From a checkpoint of a small mixture-of-experts model trained on Wikipedia: 19 layers, 48 ReLU neurons an expert.
Below are experts of layer 9 (counted from 0) of a mixture-of-experts language model. Rows are named router (the router's row for the expert), up (a neuron's input weights, with its number) and show model dimensions 0-127. Each number is 128 + 32 x the weight over its row's rms, rounded and kept within 0 to 255. Numbers have three digits each.
Before each expert's rows: "gets" lists some tokens that make up at least twice as much of what it gets as of all text; "mostly gets" lists some tokens that are sent to it at least half of the time. This comes from a sample of Wikipedia text that the model never trained on. Tokens count by the router's weight.

# expert 189
gets: "°", " |", "^", " sq", "{", "sq"
mostly gets: "°", " km", " sq", "⁄", " ap", " da"
router:160175107172075162126136157183110091126131076130147145095172036123127118108090144081148107168133122135132100106101153150129162134153168127178152089146113074152143151140163142048103099138100146138130115094081106104114117183134132101210051106105099138129156101133148123114140104192125195094099117096082108131071162128113095104089081097112157142080072116127105150136108170162098140097177
up0:082159180123115077151155136109101102122166102098104173127138125126111123150209142133126134088158100110087149153098124114120116063142103130144163150079133137102143114128124161158204097054123163099064159120165139144168082119130144122103113133069194155110142160152134091089097107128130155121095137126071157161185160086148090095091064086138073181174140083138130171140087117088107179174103

# expert 207
gets: "1", "2", "0", ")", "3", "4"
mostly gets: " mm", " touchdown", " cm", " million", " lb", "⁄"
router:095126077104126074119111146179162098168156142140147110169190151109124116091096157140087129121109104125174116127118126077097131131142109099110105155146106187118168147125165148156107121108083070136110107133165071169119103140128071106160103122120157165160179193163172118174148150108122165093101189143126113090086069148136110114102069119165145095124128150085156096044021130163110148114163
up0:130156094085096124142110103167135159064121121157112093177100133140088143154130154193106041106172061090128153151085168125202091179129069107155169109129077100141117135093123136120157154114145115118103144130136161091133116124112118152128076122100130134110146094120058178181152165066108175101142168150142136175087160124165153190160129124134138131135170089136056114132144123083101141154064

# expert 142
gets: "t", "r", "k", "g", "n", "m"
mostly gets: " Pr", " Mount", " Ir", " Sri", "uo"
router:121175149131139137181135143101154160142150072143134159160136089063100089148162115153098182133177141125058130173127127128171147127203112110150097132170139107155152129118146115190133127100125150135147173156084114089065111130097114118097179164129154187111096172167177071112153099125112180114132094133128143127150164135125129109165217118182198190082091141124114160057142147128100127144158
up0:100085094074073158137104170159135158124129112127130100184144089123125116089105146113125153129118099129143141179093103085117145095100089085149077119123141108074148209165158117183162151133125052145154104117109163141123049180128084153110138109182117170129178099128147210107158147125107115096098086168104137161102040123153116104188156163168108137122155116136185167162115111142149123159109

# expert 26
gets: " and", " as", " or", " known", " called", " to"
mostly gets: " called", " including", " include", " named", " because", " as"
router:144110126112165123193141151138130148152137180099120118106128144131123128162147117143173134106132166144141170125128096177096130164128117127137089092098132122105130168153161098168160113157081111134120102081166109136157126119111145082153127153071150059136091151083144109110101070071133128094221134094154144082142123167198131139090167142085050223127140039153086126136151091166132179089130
up0:122068123103185144186078109168131086116097124164123112131086115119120135136124067140145156173138126113111121104158108087125207141125137087046134133152115063107101139155137128106101131151118076143117151123151132145177178102111067112049129112101100126104142167099092143187164149134189069113084095161085155135152130118168108054142165140123100184186101159134146152139118144164120202152125

# expert 46
gets: " Z", " W", "K", "J", " R", "M"
mostly gets: " Jr", " McC", " McK", " Sn", " Kl", "Bl"
router:076083114129087141103147126103151091171060178152124119131175186138174159098124147115173113109169092103132166097127174121049076089129155144133148126123180160184119155105142133059080104122154114146149150129132107128139120113130120106137113137130104140170104131086134064135123196166108164120165191165077127194125119188181151089137127145156126075114138139136075141055103100182147122100159
up0:119135078145106101080135122151120144102153126107133126105101134160120115163097095089111159104078122164187167140162103072127089109087109129128160205083086153179107111107176170057132159128176180134150121103161079178111117086153104111143180095038131087129182148137134155158136132126086138109138082171155105121114098091089130086137099161176125098106082124124154209116180159131111093144152

# expert 185
gets: ")", "0", " 1", " 2018", " 2025", "}"
mostly gets: " Championships", " 2009", " 2025", " 2nd", " 1st", " 3rd"
router:129133067142107147126128168121126137183100142159072109152122084133126156155125188078129157162134118131151098186112100124137125109152104183169129161157132143133143112163067128222193186135068090178086105114120114147124156114140125131125068146136179116150142203144096139176178107141113139119167047122148099108105067103090071090162143102144177089135091078130113140100132107145109110091154
up0:106134136156115152138147099123149150142128175095116151127078129037157128170106123150152168141178076168122106120130098164095156137054124181125132073173127137170083162170083150115130184115133140110076110077183121059100108095169154087078140164101103129176098133116122139120146200145103121153151103130105093179151066149113120086166175182154123107082105106148136116163142170113068122124155

# expert 152
gets: ")", " Pl", " Cal", " St", " Mon", " Col"
mostly gets: " Elementary", " Pl", " Jr", " Ter", " Hur", " Cal"
router:116141082155070109160146104100119062151121129134115157154176140117145173126093149117076144160137153133142128058100132111080127103148167137189132101170104124183174101171178152146098129083121134150117133122109089117155186121117184131130164145126106187169169106043161105125116109142095162093178167111088086148101130114171095159166071174129186155097116107096070102089097137121162066151129
up0:132136172145081068097101104146125105097144142119120193108111103086127156122122153154130129168095139126116124211188141155142139152144181079131138046135140150132131132114110143154178155098116151100150098100112123109127158136082176148125040086104113140176160150108150172151089113125129119154125145089151129182144168110137119064092138124135011079127093159122073136101080120118045135140136

# expert 239
gets: "–", ",", " 6", "/", "6", "  "
mostly gets: "⁄", " Votes", " ±", " backing", "×", " st"
router:160135117131153157042175196146180153140115155159119126150170097137057122152087155173135094141196109153156139125168164155096134141122119095109179115098094100054183178124115097118065143120086105093109090131053145142088100115184139088149136116142202136104175175112116101150128178161180145121111137128105136152109126173170141130086140143107159103164140123189136111133160151136140170102111
up0:134173075095162125152149165109089113101105152142152135082150181171145187117160163171197102100142115135196064118106104134114115117129101134082154097090098114168152132138091144158119138186178157195129123084130135143042119180120097148072130141084105081177160097108103151100071090146099157083113120154128115135185129194137123153116158166129142110140074081102119118120070137170138112139122

# expert 85
gets: "ly", " and", " later", " then", " more", "ally"
mostly gets: " later", " then", " now", " still", " however", " eventually"
router:122099159090102103148142149146135135130182167102069085119070102177142129130136156145192094099148179111172112141095124174064144148138075103124146080102149147099204113150114157193148154077130066124087138112123139184108067109164122126091113174113181123152116107173105089092110062090102111109186114168166163080104111118123157133118108138074115124107102116104137135094149103083186147088124
up0:135158153120178135056130116132095110159166164123164144107128066166199142123111156112096176176120152169130083114157095159084152181117120134098126119153103129127182087133154124123090106099046144144095199153061116159151119175125149098125159079128103081150120115165174093119151172103146139110139096124137160166089164145176121178133180145122115092109205133192124113138191130120082157139150